Experts of a small language model: a softmax router.
Below are experts of layer 5 (counted from 0) of a mixture-of-experts language model. Rows are named router (the router's row for the expert), gate (a neuron's input weights, with its number), up (a neuron's input weights, with its number), down (a neuron's output weights, with its number) and show model dimensions 64-127. Each number is 128 + 32 x the weight over its row's rms, rounded and kept within 0 to 255.
Before each expert's rows: a language model's description of what the expert responds to; "raises" lists some tokens whose logits its average output raises strongly, later layers aside. This comes from a sample of Wikipedia text that the model never trained on.

# expert 45
It responds to: Noun completions before of. Word-final nouns or pieces completing a word, often followed by of, such as Bureau, type, area, site, period.
raises: "Jr", "classification", "(\"", "van "
router [ 77 120 129 129 173  89 153  76  79  82 116 149  79 149 165 102  98  83 131  88 164  95 179 144  95 116 125 129  93  82  80 154 156 103 117  75 153 140 175 173 172 153  91 166  81 168 120 151  97 159  75 159 144 121  92 106 137  82 147 113 137 118 120 151]
gate3 [ 99 160 115 164 161  93 123 112 139 109 139  83 116 177 102  80 184 130 102 181 117 163 132 149  93 105 129 197 139 134  74 153 113 107  66 180 116 160 159  92 130 136 106 134 159 127 115 155 114 169  95 165  81 124 131  87 141  87  96 148 180 136 103 143]
up3 [ 91 161  83 135 125 140 101 124 142  95 129 115 123 106 173 131  97 129 139 140 150 120  74  85 154 128 143 132 127 144 141 106  71 146 138  63 153 126 110 100 100 106 124 108 160  86 112 112 173 119 110 116  73 154 101  67 231  66 136 126 121 127 115 112]
down3 [158 117  90 135 132 141 144  97 168  95 133 172 100 129 135 130  65 111 126 147 138 126  83 107 147 163 156 105 162 113 139 122 141 159 129 113 124 147 197 166 145 162 126 103 139  92  84 129  58  98 102 153  96  70 143 151 115  84 181 124 151 136 153 171]
gate4 [ 96 117  79 108 135 128 191 137 124 111 118  85 122 187 107 106 104 131 133 109 145 206 125 195 116 154  75 160 213  65 137 115 151 140  58 116 200  85  98 153 134 128 162 139  86 141 142 206 110 127 160 143 112 120  79 153 144 110 107 121 130 129 125 159]
up4 [164 127 153  88 143 160 100 178  88 150 149 167 151 120 119 131 133 107 151  89 155  97  95 138 188  97 118  86  94 106  80 179  58 113 154 131 147 129 118 122  98 101 166 167 161  91 127 115 149 145 118  87 170 149 100 138 105  86 114 177 128 116 125 147]
down4 [104 197 103  94 195 135 136 126 117 154 173 231 162  89 123 111 159 128  90 187 169 164 101 138 113 139 190 175 123 115 190 107 127 107  80 112 151 147 137 162 135  92 123 141 167 180 118 195 106  85 157 171 173 103 177 136 104 120 130 117 127 109 133 136]
gate5 [118 129 134 117 205  93 141 135 111 129  83 139  55 111 131 140 110 112 110 110 145 146 207 150 134 157 143 155 100  47 131 164  92 140 136 155 140 117 150 119 126 144 105 122 113 161 112 124 141 152 139 104 147 125 122 124  42 154 149  83 120 169 126  96]
up5 [134 116 114  63 140 152 150 133 138 104 150 140 100 176 120 133 122 121  92  67 161 187 191 116 146 100 132 169 143 128 129 157 102 132 160 133 108 132 170 191 134 156 140  90 178 165 159 174 176 104 162 123 137 173  69  81 107  81 141 133 123 180 134 123]
down5 [ 87 120 107  96 144 133 108 138 130 109 188 139 117 157 142 116 119 130 117  69 129 119 112  92 113  70 150 130 106  91 115 166  77 172 101 106 108  82 173 220 153 125 188 143 150 115 221 141 109 109  85 114 131 172  81 174 171 149 143  83 172  81  81 157]
gate6 [131 110  79 144 141 104 114 105 144 181 159 162  89 163 152 119 105 144  64 166 197 160 111  80 187 119 124 158 133  83 109 112  85 153 141 124 134 117 105 193 117 142 104 164  99 137 153 110 142 115  95 173 122  88 171 163 105 156 141 137  98 102 138 162]
up6 [184 124 111 166 158 134 102 118  99 153 147 210 137 154 142 134 173 155 110 145 153 128 169  98 161  81 101 151 104  91 162  99 170 173  79 147 168  95 153 118 126 107 151 117 126 121 163 111 103 143 137 146 127 115 122 118 161  92 184  85 123 143  66 156]
down6 [119 152  94 120 126 144 121 128 153 110  73 144 145 178 126 104 150 179 116 187 143 115  91  79 136 167 128 150  93 102  98 124 116 104 112 132 156 126 149 103 102 151 191 134 135 152 192 144 207 150 132 130  81 101 152 107 103  91 136 136 121 129  55 176]
gate7 [121 109 105 122 166 113 177 107  82 114 147 143  69 102 149  98 102 119  94 143 152 143 140 102 101  94 180 181 132 108  69 163 139 150 138 177  97 105 148 149 132 102 114 176  65 116 114 146  81 145 124 139 140 107 136 152  68 110 135  78 125  88 132  83]
up7 [173 144 127  67  70 101 145 145 161 170  96 129 121 170  64 135 149 111 134 125 101 162 103 156  97 118  94 146 129 112 120 132  83 127 142  93 135  99  96 125 249 135 146 100  81  97 104 116 112 102 123 151  93 204 155  44 164 121 150  92  93 146 144 132]
down7 [105 157 136 115 130 158 157 159 144 185  98 111 180 115 119 180 101 107  81 123 198 129 124 136 109 141 122 115 134  23 135  99 183 131 131 183 124  74 114 177 160  88 153 127 132 136 129 135 122 123 168 154 113  76  90 131  97 120 142 125  72 170 231 155]
gate8 [188 130 136 117 159 154 106 125 159  52 136  89  69 104  92 159 158 142 113 137  84  94 176 112  83 112 113  71  75 111 121 101 150  90  88 151 105 141 100 200 139 148 147 113  77 135 176  96 136 159  89 121 133 177 145 178 186  73 106 162 165 119 139 112]
up8 [143  83 121 133 145 112 145 102  88 150 164 101 120 107 178  71 184  93 138 118 150 148 135 105 131 146  70 132  83  75 130  74 124 126 194 148  94 187 147 101 122 154 160 128 194 166 102  82 131  86 169  83 129 122  51  88 125 130 166 132 192 116 143 142]
down8 [ 77 130 156  88  92 164 140 127 183 132 163  75 122  98 191  99 134  91 146 163 125 154 160 185  97 147 118 140  90 148 111 131  72  84 113 151  94 118 116 144  96 146 178 105 110 132 136 109 108 161 123 109 136 131 125 126  73 126 128 167 122 146 149  99]
gate9 [ 89 142 109 108 216 137 131 122 157  88  84 187 161  95 139 135 118 100 114 109 195 121 150  80 153 103 111 176 108 102  63 116  82 106 171 151  76 104 150 153 128  95  91 163 136 168 125 111 130 167  70 115 174  96 114 185  93 101 135 108 166  54 134 145]
up9 [132  86 175 152 132  95 107 130  87 121 141 170 187  81 163 117  88 111  88 118 129  62  94 141 126 165 152  88 165 120 125 103 162 162 160 116  92 160 139 123 121 105 148 138 166 133  79 151 177 177 142  90 117 139  96 141 148 156  99  78 182 122  73 184]
down9 [128  87 162 139  90  97 159  96  94 146 145 125 138  89 156 122 186 139 129 142 132  76 153 187  72 101 100 140 182 112 146 101 100 174 130  97 122 153 119 147 190 144 136  86 144 178 132 113 139  64 112 156 100 127 152 144 139 166 168  27 189 107 153 132]
gate10 [140 119 147 118 176  90 142 112 115  89 152 169 157 147 110  72 135  85 114  95 175 172 166 142 115  72 144 133 138  61 125 171 140 114 172  91 123  72 171 176  79  85 160 149 120 118 150  99 132 165  77  97 117  97 112 118 121 162 153  91  92 114  99 173]
up10 [146  92 138 121 183 118  99  93 176 133 144 131 103 110  86 141 143  87  77 172 149 166 169 155 133 118 104 156 126 135 158 104  75 127 112 142 126 138 161 107 178 162 166 134 100 133  86 171 154 122 103 134 113 107 145 173 109 112  99  77 132 173  69 102]
down10 [171 111 124 161 141  95 187  74 128 106 109 167 154 133 118 181 125 114 146 149 109 175 120  93 151 102 137 162 163 169 178 146 107 138 158 118 133  49 142  90 165  94 142 214  95 173  90 137 167 206  83  88 137  93  87 198 146 139 115  78 141 127  78 159]
gate11 [ 97 173 119 137 144  41 101  52 121 148 115 117  95 150 187 163 148 105 130  87 117 103 114 130 101 147  79 139 123 135 136 156  87 132 144 150 167 160 104  82 115  87  80 115 145 119 147 133  76 154 175 234 127 102  89 162  51 137 145 124 129 138 188  88]
up11 [ 96 126 157  88 206 108  79 157 151 185 144 123 122 164  96 114 137 174 107  88 167  94 132 143 191 163 174 137 138 150 112 175  80 147 207 108 133 123 176 122 121 100  72 181 110 113 181  97 165 153  88 143 105 162 124 150 152  87 121 133 107 168 124 117]
down11 [151  89  93 132 145 127 120 148 114 146 148 110 135 138  70 109 110 133 126  93 123 155 141 112 100 139 186 126 102 180 146 122 138 208 155 135 125  79 107  92  86 119  91 192 105  81 102 134 113 145  87 108 149 137  92 149 164 102 121 157  82 150 125  98]
gate12 [149 114 128 131 150 135  30  95 157 158 163 125 124 146 166 161 131 107 128  96 127 154 126  87 120  92 149  86 158 109 169  96 132 165 110 102 158 113  91 141  91 103 113 124 142 127 212 117 156 118 116 153 152 155 147 165 150  58 158  78 141 137  85  95]
up12 [129 111 136 105 145 145  86  99  98 162  73 185 156 136 113  97 120 132 174  92 156  95 119 196 101  99 120 104  99  99 139 120 118 101 196 115 103 152  37 170  91 176 103  88 143 121 154  91 151 127 170 145 132  68 134 106 151  84  97  85 150 198  95  94]
down12 [121  83 119 116 128 123 160 112  91 152 157 110 151 238 163 157  94  83 149 107 124  98 124 149 117 120  69 135 151 123 147 121  79 172 149 114 156 136 154 189 155 103 109 119  98 147 115 183 141 140 144  82 142 155 124 117  68 124  54 154 130 117 168 140]
gate13 [151 134 154 119 108  84  48 122 163 136 121 101 157  53 135 145 114 136  99 111 196 174 151  89 100  90 131 150 184 127 139 122  86  76  82  88 154 107 126  98  99 207 146 125  74 131 128  84 152 146 152 128 141  97 114 171 133 114 159 102 115 102 120 175]
up13 [130 147 105 132  82  99 155 131 142 143 169 109 126 178 106 101 108 107 140  91 172 114 158 144 130 122 161 141  99 135  87  83  80  69 219 118 103 162 149  96 108 168  99 123 172 117 194 130 115 105 158 157  67  85 152 143 119 111 137 151 103 159 123 211]
down13 [128 139 151  89  79  69 113 153 142 139 144 164  97 136 130 130 135 148 148 101  71 140  80 138 125 113 109  96 108 129 127 122  70 185 145 123 132 128 145 120 175 122 145 166 142 100 192 138 146 152 101 112 174 137 139 129 165 181 128 140 171 110 154 124]
gate14 [107 131 128  89 145 125 159 105  88 175 139 112 123 166 190 100 151 112  98 120 190  94 106  97 138  99 118 117  78 187 122 128  79 117 135 131 163 108 137 178  85 102 137 111 106 189 149 128 172  89 145 138 113 190 157 159 121  69 119 142  59  90  67 135]
up14 [106  95 140 120 153 161  97 161 107 186  98 156 143 177 142 138 176 125 103 102 122 100 176 125 120 133 156 133 181 118 116 135 120 130 164 134  83 143 158  73 169 121 107 103 186  97 119 108  97 144 126 134 102 131 120  76  85 150 109 111 106 145  93 149]
down14 [189 143 174 153  72 113 118 148 123 161  90 210  84  34 160  82 175 180  65  90 174 108  93 142  97  87  78 156 108 176 125 129 123 159 133 176 138 169 115 110 160 217 120  87 151 123 131 107 146 120 166 124 139 174 137 130 160  77  94 138 162 149 101 139]
gate15 [148  82  94  99 138  88 154  92 126 139 143 123 177  65 131 119 188 155 121 201 123  91  95 158 127  99 137  93 143 109 146 164  73 145  92  98 114  97 141 139 147 132 129 113 139  99  73 144  65 184  76 151  76  63 155  90 117 143 163 101 153 137 123 144]
up15 [214 164 121 119 108 137 145  97 116 133 117 172 120 112 153  94 143 102 170 112 101 174 111 106 145 129 104 198 181 177 121 111 100 127 136 136 127 165 144 135  94  80  93 135 115 143 190 166 194 127 168 173 147 144 141  77 182 178 119  95 117 191  90 146]
down15 [203 156 109 167 130 131 120 132 191 181  56 121 201 133 133 128 121 125 159  67 130 111 129 159 131 128 135 108  72 173 113 117 156 114 158  95 141 144 204 153 108 107  63 130 111 168 172 111 135  97  84 142 138 140 107 161 120  82 138  82 105 134 128 165]
gate16 [133 105 105  83  91 173 158 101  90 107 118 118  93 137 133 172 139 102 124  91 100 143 109 131  91 182  95 176 108  68 132 149 142 156  97 108 146  65 108 111 104 134 126 166  67 134 104 139 108 154 176  98 129  72 133 100 151 123 133 103 142 110 161 103]
up16 [115  97 208 162 129 104 133 114 192 130  59 123 140 108 167 188 129  83 123 150 177  84 138 166 125 149 164 124 143 201 127 167 107 121 130 126 138 147 111 121 110 156 126 138 119 178  89 102 158  80 181 170 170 181 107 117 165 125 174 186 100 181 153 111]
down16 [163 104 105 163 141 104 174 128 123  98 127  81 133 118 120 133 130 152  75 100 147  90 118 107  51 123  96  73 105 122  94  67 123 151 110 193 145  84 135 164 113 144 126  81  86 100 176 190  49 133  97 123 140  67 159 127 123  95 117 112 163 165 131  91]
gate17 [108  63  71 170 145 188 142 139 125 104 106 127 118 125 112 109 106  87 133  60 152 117 192  92 105 113 144  95 112 160 123 107 156 129  98  98  85  93 125 171 134 160  99 161 137 177 122  92 113 142 131 191 145  91 104 154 183  95 136 163 128 108 120  91]
up17 [101 103  73 157 149 135 148 115 122  90  78 136 142 164  47 127 162 119 167 164  98 110 132 118  73 140 167  84  66 174  96  47 137 134 189  94 184 103 143 156 133  76 165 102 105  81 158  79 113 158 159  87 126 158 107 153 175  69 117 146 109 108 137  78]
down17 [ 92 123 109  74 108 159 128  85 153 124 174 146 180  87  88 159 133 100 137 213 132 122 158  62 117 164 106 116 107 101  97  87 197 112 131 205 157  56 171 132 113 163  94 110  75  93 148 105  36 127 147 116 107 132 131 156 134  95 152 128 128 125 130 167]
gate18 [200 167 201 128 122 132  88  58  95 136 127 160 137 128 180 148 147 128 112  77  80 154 224 116 178  71 131 188 149 134  98 150  77 110 110 110 108 162 119 101 162 145 106 162  99 100 154 147 105 150  97 125  98  88  72 154 180 143 122  99 146 127 145 150]
up18 [120 123  72 110 131 176 166 110  72 164 161 125 112  96 132 162 126 112 131  97 198 119 124  73 166 130 100 116 113 147 111 135 156  68 117 145 119 120 141 134 136 147 159 120 109 102 106 133 175 111 145 148 100 143 170 140  50 137 123 184  57 130  50  90]
down18 [153 190 104 176  74 120  98 140 132 163 141 149 100 115 166 192 121 136 139 100 184 131 133 152 144 115 107  89 141 100 164 151  80 172  88 159 111 114 147 122  91 131 132 151  97 149 170 125 120 179 106 119 111 124 140 172 159 164 108 104  88 102 100 145]
gate19 [ 58 157 155  84 121  87 152 122 112 150 148 119  92  99 142 163 120 139 155 145 108 141 116 138 141 137 125 156 156 140 151  85  99  71 167  65 174 121 173 101 117 180 170 103 153 134  86  99  89  96 117 141 156 156 104 145 216 174 128 155 129 131 115  59]
up19 [139 112 165 116 143 103  82 123 145 138  99 133  75 143 182 191 165 134 112 139 109 125 159 115 149  88 155 152  65 117  62 113  75  65 139 147 119 142 198 103 126 111 107  75 136 114  97 135  18 139  78 126 170 112 157 113 114 175 127  73 139 110 113 124]
down19 [115  79 155 145 140 123 126 163 171 108 166  92  98  93 113 167  87 131 129 107 136 114 159 129 164 120 176 136  64 146  74 160 124 140 170 116 104  72 162 172 173 132 140 113 193 149  74 194 113 161  90 112 119 139 135  55 141 121 143 123 144  83 117 144]